From a checkpoint of a small mixture-of-experts model trained on Wikipedia.
Size: 9 layers, width 224, vocabulary 8192, 55.9M parameters.
Experts: 32 GeGLU neurons an expert, a softmax router.
Training: a variant of Adam for the experts, 563M tokens, 8587 steps.
Below are experts of layer 2 (counted from 0) of a mixture-of-experts language model. Rows are named router (the router's row for the expert), down (a neuron's output weights, with its number) and show model dimensions 0-223. Each number is 50 + 12 x the weight over its row's rms, rounded and kept within 0 to 99.
After each expert's rows: a language model's description of what the expert responds to. This comes from a sample of Wikipedia text that the model never trained on.

# expert 34
router:46 60 68 33 26 68 50 67 48 57 33 63 46 63 51 55 41 49 46 31 61 44 62 38 35 36 42 37 66 60 43 29 52 43 44 69 47 56 44 67 62 65 58 60 41 53 35 58 76 44 80 62 48 54 65 38 63 48 63 36 49 58 57 37 48 61 55 52 58 25 62 39 42 37 42 62 65 42 22 47 56 62 57 45 49 52 41 34 40 37 54 62 62 52 71 45 62 62 58 51 40 64 55 37 57 51 34 67 40 74 64 52 40 57 36 63 72 55 34 47 29 61 63 53 78 61 60 61 25 51 47 41 48 62 85 45 56 56 33 53 51 42 46 33 37 59 53 54 31 40 39 56 63 49 43 68 43 41 69 47 44 40 47 58 37 28 41 58 60 58 60 51 69 66 64 53 43 58 65 36 45 52 40 34 47 33 46 48 43 47 42 68 52 57 63 48 49 45 52 46 51 55 42 40 63 58 50 67 45 56 47 37 85 44 50 38 35 66 38 66 75 50 50 43
down5:33 60 52 71 32 42 43 77 55 36 79 35 58 51 86 80 59 35 59 39 57 67 50 62 64 54 19 55 61 52 44 62 59 59 60 53 49 80 54 61 43 48 54 54 31 72 55 52 45 31 69 41 71 45 65 51 30 53 55 54 46 35 58 48 65 55 58 48 62 65 53 74 47 63 65 44 55 55 42 56 80 51 61 44 55 34 56 47 24 68 34 49 42 42 49 65 49 48 58 42 34 50 50 56 43 65 40 53 41 56 41 58 35 56 67 50 56 50 53 60 70 44 55 52 44 43 42 28 52 57 36 40 51 61 44 51 38 45 41 38 37 56 49 37 44 43 55 45 44 42 68 37 64 47 49 42 41 71 34 59 24 35 44 55 70 44 45 42 57 37 54 55 51 49 62 69 33 53 58 73 58 42 36 57 66 58 52 64 65 48 41 48 39 51 59 56 38 48 32 45 55 68 63 34 57 25 46 38 36 65 45 51 55 51 26 48 63 40 66 53 59 39 33 44
What it handles: Final pieces of surnames and place names, like -ton, -ley, -field, -ić, -sson, often before a pipe, comma or parenthesis.

# expert 28
router:45 31 36 41 68 53 76 44 39 54 45 27 41 71 46 56 60 54 54 52 38 59 39 45 47 53 46 57 31 42 45 53 61 57 54 31 59 46 52 35 56 58 61 42 43 40 59 54 66 54 36 49 66 59 53 54 41 61 53 71 64 35 53 51 35 50 62 51 48 47 64 57 59 39 42 72 40 44 75 46 33 58 43 50 56 75 43 39 53 60 63 58 63 29 44 46 61 73 30 29 32 39 43 29 35 51 52 43 61 55 32 53 40 29 64 31 47 63 65 46 28 46 62 41 31 52 47 47 53 73 33 61 61 39 47 48 51 73 55 45 40 56 67 59 58 65 30 68 63 45 67 51 65 54 42 54 56 52 50 69 39 36 44 55 52 64 60 44 65 45 64 31 52 49 60 60 57 44 58 27 36 52 47 36 46 32 61 53 63 40 71 41 60 56 24 41 31 65 31 38 28 60 29 55 74 60 35 47 53 42 73 62 37 43 52 54 41 28 56 41 49 53 69 45
down1:49 72 52 62 40 38 45 44 65 66 74 68 48 52 60 67 27 55 77 66 74 56 56 40 43 43 64 53 45 53 52 42 69 62 61 31 62 60 51 62 44 50 41 32 43 55 52 40 46 50 53 54 57 42 43 69 42 52 58 34 56 75 56 47 64 48 50 52 38 46 37 59 58 54 76 64 51 45 47 72 48 25 54 59 52 62 40 38 50 36 32 42 71 67 45 45 83 55 62 53 50 75 54 53 64 43 40 44 52 48 40 70 60 28 52 45 57 34 58 56 51 46 52 56 50 39 54 62 59 53 55 65 59 27 52 54 39 36 69 26 52 66 47 53 49 43 37 33 56 59 51 72 45 56 49 54 57 61 27 53 52 63 65 76 34 49 77 60 38 44 59 61 44 64 65 55 48 42 48 40 67 61 47 60 34 62 44 63 38 49 39 29 66 63 55 51 38 47 68 60 34 44 63 51 42 31 59 40 38 62 33 22 64 54 56 61 49 49 44 60 75 70 58 55
What it handles: Line-initial hyphen bullets in lists and See also sections, date-range dashes, and in-word hyphens like CP/M-86, post-war.

# expert 62
router:69 49 40 38 59 45 51 50 65 54 39 61 53 44 55 57 50 38 43 39 46 48 30 46 50 50 53 54 66 48 66 35 41 63 40 38 55 46 49 52 43 42 65 32 46 51 60 38 74 59 41 54 62 32 54 53 55 37 38 46 65 50 60 48 40 52 50 76 32 21 59 24 50 46 37 80 49 53 37 60 61 45 69 44 53 46 46 46 62 45 55 49 54 44 65 37 54 80 57 39 42 44 36 67 25 72 43 41 32 55 58 66 34 51 38 66 54 60 59 53 32 46 52 53 45 33 59 64 47 46 50 20 41 40 47 41 32 51 49 73 64 67 46 25 51 43 55 32 39 54 77 65 63 31 60 67 45 16 48 46 36 43 53 71 45 59 23 50 57 73 53 58 69 69 74 52 53 56 60 51 42 48 55 51 44 61 42 59 39 48 41 65 56 41 65 50 43 62 68 55 48 32 55 49 44 62 41 47 52 48 47 40 61 27 47 55 65 45 24 71 35 42 45 55
down5:43 47 62 56 17 37 50 54 47 58 51 48 79 60 58 72 34 38 51 74 59 45 45 57 52 50 57 53 65 67 42 53 46 55 58 52 19 60 38 52 50 51 64 58 56 60 28 57 46 56 38 64 50 51 61 49 63 45 39 86 57 69 38 48 58 91 61 55 36 37 68 64 58 48 51 72 61 28 48 56 43 54 39 48 75 55 48 13 46 56 48 55 59 48 55 40 49 51 40 65 53 55 53 47 54 53 54 44 35 46 69 48 57 72 49 58 71 61 55 45 53 41 61 41 47 58 48 52 06 39 37 45 33 52 58 66 49 59 52 57 45 40 37 52 41 33 64 47 39 37 40 64 48 66 35 45 43 54 67 59 66 43 57 54 51 64 49 60 59 63 61 61 53 57 60 56 61 32 64 50 45 37 33 54 48 34 56 61 44 48 66 54 67 58 48 66 50 55 60 40 44 67 34 57 27 45 57 64 43 53 38 55 75 53 44 31 37 62 51 57 31 63 60 32
What it handles: Token after a city or institution name, such as a possessive apostrophe, comma or period, or words like Press, Times, High.

# expert 25
router:45 36 45 66 46 66 60 41 74 35 42 54 48 52 39 49 49 73 63 49 28 67 49 52 44 35 31 56 50 32 41 57 75 66 49 81 78 46 32 56 29 62 47 55 44 44 69 45 56 57 49 55 59 48 58 62 78 43 38 46 38 34 62 34 32 44 57 37 54 70 68 62 67 48 65 65 45 43 61 43 37 52 49 74 69 33 49 64 43 58 48 68 54 69 39 37 33 66 57 40 52 47 64 52 70 59 53 33 53 58 46 50 61 49 66 52 59 60 47 31 66 43 44 43 42 53 56 48 40 50 66 61 42 38 36 53 45 50 33 67 32 64 59 46 62 63 45 57 59 63 49 40 60 30 62 34 62 40 46 34 64 51 50 57 59 59 43 43 37 48 65 37 53 44 59 50 25 54 49 57 57 45 40 42 36 52 63 50 58 51 70 55 54 61 63 55 36 60 40 47 40 44 67 62 67 63 56 56 53 22 52 27 53 49 45 29 75 51 30 68 66 30 52 57
down0:59 52 66 37 56 59 41 39 37 62 66 54 59 57 48 45 59 50 33 63 53 44 59 50 31 47 47 52 35 43 56 30 49 48 44 57 58 53 53 55 47 51 69 38 57 48 48 65 65 35 78 50 57 58 33 56 48 30 35 39 62 58 63 53 48 46 72 42 47 47 51 42 50 50 58 51 31 36 52 46 63 51 39 48 39 49 56 55 53 45 54 24 66 54 30 72 54 47 72 42 59 52 45 37 05 29 46 34 55 40 57 59 57 69 63 56 61 59 59 70 40 83 64 63 50 76 63 77 73 47 59 26 44 47 51 52 54 35 45 47 51 42 42 51 33 53 36 38 59 60 37 49 43 58 44 46 52 51 16 32 60 42 79 46 68 59 49 51 49 30 37 45 51 50 62 56 71 50 56 42 77 61 56 63 30 40 50 48 56 65 48 38 33 28 49 54 55 50 67 36 51 48 64 49 33 53 55 53 69 54 71 72 52 43 46 40 37 51 29 36 60 61 47 50
What it handles: Capitalized words in names and titles: Royal, King, Queen, United, Prince, Golden, plus surname pieces after Bo or Go, as in Boman.

# expert 19
router:27 44 19 67 59 44 37 65 45 58 49 67 57 45 53 49 59 47 39 45 51 48 62 53 40 43 65 66 58 80 50 38 52 54 50 55 65 47 29 40 45 51 35 17 29 31 49 42 73 57 19 50 51 53 64 38 46 50 70 54 63 57 45 46 53 56 40 61 58 52 42 43 66 72 32 37 45 18 62 47 30 48 31 41 44 51 69 50 59 48 38 49 49 31 32 55 55 55 46 37 47 64 45 28 39 39 61 66 48 63 55 48 48 44 55 42 43 46 56 46 45 58 50 63 55 50 39 43 40 56 51 36 34 46 62 65 41 59 65 57 64 67 57 55 64 62 51 48 49 49 50 51 37 57 46 44 36 56 17 21 52 33 53 51 72 43 46 51 44 42 62 45 45 31 48 35 45 51 38 46 47 36 48 71 33 57 59 48 60 41 69 37 54 44 28 54 39 43 42 34 31 37 57 41 71 53 71 55 54 35 43 59 43 60 38 68 22 32 39 63 48 65 68 39
down0:57 57 37 58 37 41 30 65 47 31 36 44 56 64 57 60 60 68 46 36 46 42 36 59 72 58 55 51 63 68 47 59 41 41 29 29 34 54 37 40 72 46 59 31 65 44 38 51 37 36 71 53 52 38 53 55 32 45 49 54 56 48 56 64 57 60 44 67 50 14 34 48 58 55 55 37 29 45 49 48 42 55 33 36 53 60 30 28 50 55 47 54 45 23 37 43 59 44 36 38 44 44 35 56 51 64 56 63 39 42 41 39 51 35 51 67 32 62 48 74 64 39 65 60 57 50 54 47 45 54 46 69 65 52 26 73 44 52 57 45 38 39 44 39 42 55 66 54 37 39 42 27 58 40 53 62 37 35 43 39 41 38 69 43 39 43 55 56 25 39 33 57 65 59 32 48 51 57 41 70 45 55 45 58 20 51 42 48 48 57 42 43 36 62 38 41 46 62 33 37 53 69 49 48 35 59 35 44 51 58 60 39 74 68 34 57 52 47 55 68 59 65 77 64
What it handles: The words and, then, so, thus, eventually, plus commas, opening parentheses and table pipes joining list items, and the r in sheriff.

# expert 22
router:33 76 33 53 47 41 66 36 49 50 62 34 41 53 62 70 63 53 45 28 38 63 60 45 44 53 54 57 63 62 54 51 43 51 63 46 69 41 61 81 37 40 67 39 51 58 70 60 83 49 58 57 56 52 57 54 51 63 46 52 53 65 54 55 51 23 32 74 24 61 46 40 58 42 52 52 50 65 35 46 49 49 55 59 44 63 55 36 31 44 42 52 46 39 51 54 37 63 42 59 40 48 52 70 33 61 71 39 37 36 32 57 39 62 34 43 64 63 35 41 36 48 70 76 71 68 58 62 31 54 37 58 65 65 62 46 45 38 66 40 68 78 44 50 69 73 35 68 65 41 44 65 48 44 55 49 51 49 65 56 59 45 52 66 36 56 39 50 58 50 49 54 46 55 28 33 57 61 58 62 39 54 30 48 43 50 51 66 38 59 51 37 47 46 53 44 52 62 28 53 23 53 57 27 44 44 33 63 42 58 47 56 64 53 68 45 40 46 32 64 37 49 58 49
down0:52 62 56 55 47 47 44 52 56 44 46 45 50 35 67 29 50 44 44 56 62 59 51 48 53 26 54 43 51 49 35 57 44 60 51 72 45 36 78 61 33 49 32 44 62 38 47 49 34 56 88 30 58 82 48 44 45 44 32 59 52 53 31 43 59 64 63 60 60 31 45 53 34 62 48 47 37 47 63 48 38 70 56 42 44 43 36 63 57 54 34 52 47 39 61 64 52 69 34 18 58 54 57 28 48 42 52 75 67 49 43 47 37 61 43 54 52 39 61 38 23 60 46 50 46 64 37 60 41 19 58 65 24 42 63 47 41 48 32 58 60 39 42 58 46 65 61 63 67 49 54 84 56 42 47 41 58 57 47 39 45 31 58 54 30 55 61 65 58 53 75 44 48 51 41 50 41 49 69 44 49 60 43 39 57 39 35 35 66 47 69 53 56 45 59 28 44 63 38 47 36 73 52 50 41 69 50 56 38 49 65 49 61 56 44 69 43 47 40 39 37 49 23 49
What it handles: Inner word pieces of surnames and words (Harbour, Haverson, During) and cells in election or sports tables, like Turnout, W.

# expert 60
router:33 51 54 51 53 57 65 45 33 33 38 33 39 69 60 34 72 43 69 71 51 65 46 55 53 43 58 42 34 50 63 23 55 63 56 42 30 38 40 34 30 42 54 60 59 37 56 50 36 48 50 60 56 34 28 67 74 65 44 64 48 48 40 41 42 44 29 46 56 70 59 31 60 30 61 68 37 52 45 65 57 47 33 51 42 54 53 39 61 45 62 48 40 37 57 26 61 52 30 58 47 55 66 72 54 68 62 47 57 57 25 41 43 60 58 49 55 53 59 38 53 53 70 75 27 45 33 57 75 63 73 44 51 30 52 47 57 61 29 36 35 70 45 42 32 50 56 57 43 44 60 41 47 57 53 59 48 56 56 52 51 53 57 44 45 64 34 68 44 52 59 47 54 47 58 60 41 50 70 42 67 38 58 50 55 35 37 39 41 73 32 36 55 41 42 70 64 50 32 42 38 54 36 69 47 55 55 37 47 26 46 55 59 55 59 48 77 46 39 42 52 27 52 54
down5:46 46 28 41 62 51 39 50 53 53 39 39 32 66 56 55 44 59 26 60 72 59 40 42 39 29 56 50 44 47 42 50 48 38 46 57 56 63 29 70 37 43 54 52 64 53 41 45 35 73 74 50 47 50 55 42 74 40 39 78 31 61 52 52 62 54 65 43 67 58 38 72 57 41 53 55 35 58 49 65 36 49 51 59 62 47 49 43 49 51 84 74 38 37 44 37 47 33 58 54 62 76 55 47 51 48 53 42 35 38 63 38 45 33 38 55 81 54 50 57 43 53 31 58 46 11 55 40 46 51 68 32 30 58 61 39 69 45 55 60 70 44 54 47 65 46 46 58 44 64 50 59 55 49 40 28 43 53 64 41 51 39 46 44 54 46 57 45 69 56 65 45 25 62 46 32 32 42 57 55 51 46 44 35 53 66 61 40 42 68 59 36 50 50 37 28 40 29 48 82 53 58 50 42 51 49 39 57 63 46 57 58 66 53 55 67 36 64 55 43 27 55 47 46
What it handles: Hyphen after ordinal or number words in compounds, such as Third-team and thirty-three, plus nouns after first or high, like school, medal.

# expert 13
router:53 36 54 47 47 53 46 26 38 51 52 33 41 45 49 67 34 46 51 48 37 34 32 56 46 60 68 58 37 56 40 45 63 59 47 58 59 53 73 45 71 32 54 52 39 67 73 63 53 58 70 36 47 39 66 50 67 48 41 62 39 43 16 66 41 39 57 43 55 65 35 30 52 32 58 44 61 66 58 50 55 47 48 60 72 38 48 37 56 52 43 57 50 42 60 82 58 36 39 46 40 51 41 62 36 32 42 45 40 44 32 36 68 60 35 49 53 26 54 54 60 50 51 30 57 42 46 56 42 56 39 42 56 57 55 56 37 33 49 55 38 67 59 44 43 53 51 47 43 58 74 62 63 56 42 48 66 54 40 33 46 31 49 84 70 57 55 23 50 21 53 43 44 45 44 59 40 43 48 40 54 66 27 47 29 53 38 39 60 41 50 57 61 52 55 57 55 49 34 59 60 44 31 54 53 23 44 56 52 46 68 29 73 55 60 44 54 31 74 33 44 64 57 67
down0:67 41 51 52 45 42 40 46 68 40 55 54 73 28 36 58 58 40 40 51 71 54 43 64 59 70 58 49 39 42 59 41 42 66 70 39 47 58 41 50 52 48 55 69 33 46 40 57 55 56 64 53 54 44 45 27 56 46 62 13 63 19 40 44 63 34 35 56 59 55 41 46 46 69 52 56 48 46 55 47 70 49 59 36 32 61 72 35 59 36 54 29 60 50 50 56 59 46 52 35 51 60 64 60 51 63 61 43 39 45 37 37 17 47 36 51 49 64 55 47 46 36 39 83 31 50 71 35 64 52 59 39 63 45 38 63 61 53 47 54 56 32 53 55 56 40 25 51 47 50 47 60 69 29 40 43 38 55 47 65 48 56 64 32 22 37 57 49 50 67 54 41 74 59 42 50 69 55 48 46 34 64 55 32 46 49 48 82 53 64 46 49 45 42 14 63 38 27 53 47 38 34 47 30 50 35 54 40 59 47 51 39 43 44 46 36 48 53 49 54 64 48 45 53
What it handles: Separators and units in sports stats, coordinates and infobox lines: the slash in appearances/goals, ft, ″, N, leading dashes, table cells.

# expert 24
router:67 30 34 38 44 80 28 35 54 48 47 59 49 51 55 59 44 44 48 57 36 37 54 33 71 29 47 37 53 53 48 48 61 44 52 32 60 38 60 51 43 59 30 65 56 65 52 62 36 31 44 59 49 45 35 41 46 44 45 61 52 48 40 45 61 44 43 48 46 66 54 37 43 61 45 82 70 25 56 41 58 56 53 44 40 51 51 65 54 18 51 27 53 43 56 53 65 30 53 66 38 51 46 51 45 60 57 58 56 50 52 36 59 57 36 71 66 38 73 71 42 56 23 44 41 34 48 64 54 48 44 33 49 61 41 40 40 63 32 73 50 30 69 37 25 40 51 41 53 63 22 61 75 66 48 59 34 70 47 44 44 49 35 40 50 49 54 58 52 54 46 29 28 62 59 61 59 53 64 40 44 62 46 41 43 45 21 35 32 48 56 41 58 61 38 50 55 38 39 63 51 51 49 48 33 47 59 44 47 44 38 70 62 75 38 45 40 56 42 68 44 58 44 54
down1:64 52 47 35 22 29 67 34 50 66 48 44 79 46 36 65 32 37 48 44 35 57 46 52 60 64 41 60 40 56 67 37 31 38 62 40 56 49 45 36 40 59 45 50 58 57 70 40 40 46 44 80 43 60 50 69 51 44 37 62 52 45 50 48 45 62 47 58 60 32 22 52 45 70 49 52 49 40 48 51 58 70 52 61 46 55 46 42 73 42 24 48 43 56 46 37 47 43 74 50 46 46 55 66 57 33 51 60 76 51 46 55 52 59 78 61 52 63 57 43 38 54 48 37 50 43 39 42 30 65 35 68 43 80 56 30 56 77 67 37 56 41 39 56 42 41 42 52 36 39 37 65 66 56 44 63 59 64 47 46 67 42 57 47 57 44 61 51 59 37 52 62 57 45 37 73 26 47 51 52 65 49 35 64 38 71 73 69 55 46 49 53 30 56 53 43 43 49 37 50 46 38 79 55 57 50 38 55 46 66 50 50 48 42 74 57 57 46 22 43 46 67 49 68
What it handles: Capital letters and word pieces inside codes and names, such as B, G, c, up, plus the preposition from.

# expert 44
router:58 60 29 50 36 79 70 45 37 49 56 27 52 44 33 45 56 51 36 51 45 80 44 26 34 42 51 38 47 48 46 62 35 55 59 58 59 37 51 41 45 28 49 68 53 59 36 44 63 59 63 57 44 33 89 55 56 61 40 49 38 49 70 44 21 51 47 52 47 32 49 34 51 49 53 47 57 75 57 36 49 44 38 54 69 36 54 39 44 43 55 64 68 55 53 36 40 62 45 53 37 56 44 57 69 43 56 34 68 44 66 58 38 72 50 61 71 61 60 49 58 48 37 60 64 70 55 65 49 52 56 49 41 61 51 36 49 28 44 38 23 50 72 42 60 63 59 48 48 43 60 53 61 41 41 45 46 58 47 46 61 61 50 68 36 58 40 51 50 33 33 61 44 44 46 66 34 34 58 61 48 63 28 55 33 72 44 28 53 62 48 35 41 51 67 68 52 21 41 57 40 55 49 43 39 46 29 46 48 70 57 31 66 49 51 55 54 61 64 45 47 31 41 64
down0:75 63 45 43 63 57 51 29 54 42 50 67 62 32 29 59 53 47 46 40 45 35 37 34 26 41 61 41 47 56 38 87 37 50 44 48 46 27 45 42 42 54 32 21 53 41 34 25 66 49 77 38 73 27 54 31 45 50 53 25 49 46 64 48 41 59 62 60 37 27 32 36 57 53 39 63 57 51 49 58 44 68 58 45 40 27 57 50 53 85 52 55 51 63 34 47 76 43 57 52 29 52 45 50 49 27 54 51 54 41 64 58 50 49 50 62 67 67 66 53 36 54 41 50 42 36 42 42 50 51 53 38 45 45 57 43 50 46 59 70 57 51 48 55 55 63 34 58 57 41 53 41 36 61 29 56 51 39 40 32 82 39 53 50 41 23 52 56 27 49 66 69 64 46 38 61 32 48 57 57 48 47 70 40 56 40 40 49 51 55 47 45 58 49 48 59 56 28 52 49 49 56 61 44 47 41 47 44 38 32 44 31 38 48 52 49 42 38 33 67 61 49 54 38
What it handles: Infobox labels and values such as UTC, Mayor, Spouse, digits inside times and coordinates, plus Wal-s-all.

# expert 4
router:52 52 28 61 62 48 69 58 45 54 39 76 37 45 64 57 49 71 60 22 32 55 56 53 44 53 56 57 46 64 55 57 68 37 42 52 69 43 59 55 42 37 44 30 31 42 54 35 36 53 23 50 29 69 56 41 38 47 46 60 65 53 22 55 50 52 44 75 64 45 51 40 56 43 60 57 29 31 78 46 34 58 53 55 17 33 62 53 46 46 53 33 42 56 45 50 43 44 56 54 52 47 45 45 36 46 48 64 50 38 43 37 60 30 54 41 46 53 63 47 49 64 29 72 41 59 51 41 31 61 57 55 58 37 48 42 49 75 52 69 44 34 48 47 49 49 42 52 49 72 76 44 30 74 45 36 42 45 36 41 45 60 42 54 60 29 21 62 51 68 52 69 52 27 42 39 57 30 53 46 56 59 45 36 58 55 48 29 33 49 57 44 36 50 40 49 40 49 49 46 55 43 69 37 38 59 69 49 62 69 48 28 27 57 38 49 51 41 42 47 53 73 56 52
down1:53 67 68 42 43 39 79 53 62 48 39 36 53 30 57 36 41 41 47 46 45 52 24 43 55 58 48 40 54 48 40 54 35 49 64 39 43 55 48 12 38 79 41 58 39 56 62 36 38 60 47 71 45 49 52 53 58 53 56 45 50 33 42 41 36 37 53 52 23 41 40 30 70 63 49 46 43 58 57 54 52 33 46 40 45 60 54 51 67 21 41 67 58 48 52 52 46 50 49 60 41 38 41 49 32 28 61 51 36 66 43 64 44 75 69 34 37 60 44 41 38 43 58 68 53 57 44 58 45 31 40 54 39 55 55 52 53 62 49 55 63 44 54 39 69 69 32 36 51 54 51 61 53 72 16 53 50 66 49 61 57 57 32 57 52 56 45 55 60 43 58 36 65 44 64 59 63 38 40 62 70 40 45 54 47 33 73 46 72 48 45 40 66 56 63 74 40 55 58 65 49 45 71 57 75 61 66 45 52 44 61 40 61 53 65 48 44 59 33 40 58 70 73 33
What it handles: Pipes, hyphens, en dashes and line breaks in tables, score lists and bullet lists, plus openers like Ban, Tar, Siege.

# expert 16
router:34 39 50 40 54 78 56 36 33 59 46 61 61 77 43 40 55 48 39 47 50 66 37 50 67 33 56 44 64 53 43 33 48 43 63 49 51 41 41 55 55 65 55 55 53 36 29 59 61 44 70 45 37 34 40 57 55 39 70 57 62 50 44 60 36 39 52 54 41 27 45 50 55 48 42 42 55 36 44 37 49 52 36 36 50 65 51 62 61 43 56 53 66 34 52 68 46 37 58 48 21 43 67 39 44 54 38 60 66 50 59 51 61 42 31 48 46 56 53 44 48 51 41 62 65 75 54 61 38 46 63 41 59 62 35 49 30 49 39 64 37 54 63 62 61 53 38 33 52 31 53 60 47 79 54 59 54 44 34 49 47 77 50 54 22 55 51 44 38 74 50 73 39 70 75 39 35 63 55 50 57 17 29 43 48 68 56 51 47 73 48 52 41 48 71 50 52 33 34 48 44 45 75 32 46 42 42 33 39 79 38 53 50 62 42 28 46 50 33 50 54 68 65 42
down2:81 59 39 35 42 45 64 49 49 51 19 61 53 49 49 59 32 43 54 70 36 35 50 33 63 35 47 57 51 57 57 50 50 34 46 52 46 43 32 45 50 51 63 56 63 44 42 38 37 36 23 42 48 58 49 29 49 47 55 37 55 59 47 50 53 47 58 31 13 53 38 65 41 57 77 39 44 50 50 42 48 44 51 70 59 54 52 34 73 45 62 53 46 63 60 39 60 36 29 58 30 56 46 59 29 52 57 53 35 38 68 74 50 43 43 46 32 51 46 47 60 41 49 48 62 45 47 35 45 31 63 48 60 43 39 61 55 65 45 69 41 41 46 34 55 60 79 36 58 57 62 52 64 38 54 42 66 37 50 48 51 43 40 42 49 40 28 45 59 53 45 42 59 32 62 51 53 58 57 27 40 45 50 50 62 45 46 20 36 54 74 52 52 57 51 56 38 74 69 51 60 85 45 49 35 47 46 79 35 55 49 76 51 63 39 43 70 42 64 68 46 35 59 57
What it handles: Pipes and spaces in sports and election tables, football position codes (GK, CB, FW), and LaTeX braces such as \frac{\.

# expert 61
router:33 70 49 41 69 40 67 40 39 42 42 36 37 65 38 38 56 60 61 58 38 71 56 40 62 42 56 51 59 34 46 36 55 59 60 38 42 55 36 51 52 45 63 29 47 53 27 46 38 49 50 53 53 65 33 39 59 62 68 43 55 43 55 35 48 47 59 48 44 33 51 43 66 42 44 52 36 39 57 48 33 62 36 44 40 50 51 35 27 54 55 74 59 34 69 40 62 64 59 62 59 30 30 32 38 35 55 63 56 42 58 63 34 74 46 45 56 23 58 53 29 59 63 74 51 50 38 38 74 46 40 69 62 49 29 44 54 39 41 58 43 45 40 68 29 53 59 63 38 46 47 65 54 57 45 55 54 61 49 70 62 43 61 39 32 55 37 59 58 69 50 41 35 58 71 43 38 38 42 65 52 22 40 51 59 43 68 43 59 57 53 50 36 60 55 62 70 33 81 27 51 45 47 62 42 44 39 66 55 44 58 55 50 59 49 53 55 76 36 49 24 33 55 51
down0:51 40 50 30 35 40 66 50 35 73 63 64 65 54 55 60 53 52 71 72 48 49 50 57 51 43 67 69 47 70 36 53 67 48 51 65 35 43 44 52 74 47 35 38 54 57 60 27 63 45 62 41 26 51 47 58 35 59 54 54 52 34 44 43 61 44 65 60 31 21 41 48 57 66 37 43 58 55 55 48 63 52 51 43 36 53 31 34 51 44 40 48 47 33 46 21 36 45 63 31 36 44 54 48 47 56 34 44 67 26 48 62 63 56 48 53 37 67 49 73 43 46 16 68 71 68 53 49 62 48 62 60 30 54 63 63 54 59 37 49 71 16 52 40 45 55 52 41 70 59 46 69 54 49 48 49 38 64 40 55 38 49 38 51 45 51 54 55 51 57 66 46 65 45 42 27 41 56 39 56 55 39 54 54 66 33 58 45 44 37 49 63 43 63 37 45 66 54 57 46 42 50 36 50 45 55 45 85 64 53 52 50 55 39 50 35 32 82 29 41 43 59 53 43
What it handles: Hyphens joining chemical names, Arabic al- names and compounds like Post-Soviet and rear-wheel-drive, plus digits and letters inside codes.

# expert 20
router:40 44 46 56 76 46 57 32 49 59 66 51 50 61 24 51 43 51 40 64 46 64 33 53 33 55 46 53 56 37 47 53 62 75 53 27 62 64 34 57 45 34 65 51 59 36 54 66 62 65 44 55 78 38 55 64 29 48 39 51 34 70 42 53 46 49 69 58 34 65 40 56 43 45 50 44 46 79 29 42 42 36 32 68 46 48 50 27 57 44 48 40 64 35 52 66 51 44 57 27 38 68 38 28 48 43 60 61 42 30 35 57 40 57 61 56 71 57 40 27 38 37 48 34 50 44 65 48 37 52 32 49 38 60 44 49 50 39 42 60 49 67 65 58 45 68 64 34 66 55 34 59 54 32 71 58 57 49 43 75 66 35 42 63 49 42 61 63 40 43 31 52 33 45 58 52 48 57 63 41 65 49 66 31 35 45 40 61 71 45 54 32 55 54 50 31 54 67 44 39 56 53 48 36 42 61 52 40 50 68 64 60 35 43 35 43 34 34 40 53 37 55 55 31
down1:46 58 66 50 42 34 55 45 47 49 49 61 64 41 72 28 39 36 58 50 41 48 62 44 56 38 54 58 35 46 67 29 59 55 67 72 50 56 47 31 57 33 56 44 51 51 45 36 67 44 54 56 41 59 24 41 45 78 44 48 42 70 35 54 46 40 43 47 47 17 50 56 59 64 60 50 54 62 70 51 30 37 50 58 51 43 63 42 53 28 31 67 49 35 51 57 44 68 28 48 64 44 47 58 53 38 40 44 53 59 54 56 28 47 59 42 59 29 39 38 26 36 54 41 35 40 58 68 55 75 51 70 41 52 49 76 34 57 53 38 56 44 60 49 32 36 54 47 49 38 61 45 57 62 62 46 69 24 49 59 40 35 72 26 49 67 44 47 25 54 67 50 60 50 70 55 50 56 44 43 37 61 29 31 52 50 49 60 43 47 64 46 36 53 43 53 23 43 63 39 53 27 32 53 54 46 69 57 44 53 47 46 51 31 49 40 63 37 40 57 72 40 75 54
What it handles: The preposition of, sometimes for or on, after relational nouns, as in son of, University of, course of.

# expert 49
router:50 58 62 55 67 33 42 46 56 47 66 64 56 33 49 56 20 33 44 45 38 52 57 44 39 30 52 49 67 39 39 54 52 35 15 45 61 56 61 64 36 45 68 30 61 57 63 56 69 42 55 51 32 50 51 57 43 52 50 38 48 33 50 41 59 33 53 46 60 44 60 51 51 58 42 47 51 40 41 47 71 48 39 65 52 45 73 43 50 41 44 16 62 29 48 61 60 38 28 45 52 54 45 36 46 50 54 55 57 49 33 53 56 37 76 70 54 60 75 62 32 34 47 48 55 34 45 61 39 68 43 37 43 46 46 46 46 50 38 71 70 40 64 48 37 49 67 32 47 71 26 54 56 49 59 72 50 52 49 53 60 46 62 46 35 34 50 69 40 59 26 43 36 50 57 69 45 57 61 41 53 60 27 64 65 36 39 70 68 49 32 37 63 58 44 59 62 66 47 52 65 48 51 53 36 69 64 44 52 62 29 29 50 38 31 43 53 33 40 65 33 45 40 39
down2:47 19 48 38 19 41 26 63 60 36 35 52 34 41 55 43 57 56 61 52 50 40 53 53 50 51 58 71 70 63 54 53 47 37 62 53 55 57 31 62 38 47 67 30 48 53 58 59 60 45 47 47 68 48 57 54 52 44 40 54 52 48 62 52 56 40 45 46 59 35 54 59 40 65 46 60 53 66 32 54 50 61 47 37 44 57 58 58 49 62 46 46 51 35 46 72 28 61 55 41 44 40 47 47 45 33 61 47 69 67 69 37 47 58 63 66 60 69 82 59 43 63 48 63 41 42 41 50 14 31 37 34 36 62 50 50 52 50 60 55 74 35 60 59 17 28 60 61 54 71 16 34 58 74 72 54 52 64 56 50 48 36 46 51 59 35 49 45 47 57 65 48 62 49 41 45 60 47 65 47 57 50 37 56 34 41 37 45 26 36 51 30 57 36 44 64 41 58 77 54 36 57 49 47 65 53 42 59 42 58 42 53 64 42 83 54 33 52 57 42 42 55 51 55
What it handles: The words of, to, for and against after nouns, plus -ing participles after commas, and zeros inside large numbers: construction of, requiring, defeating, 7,000.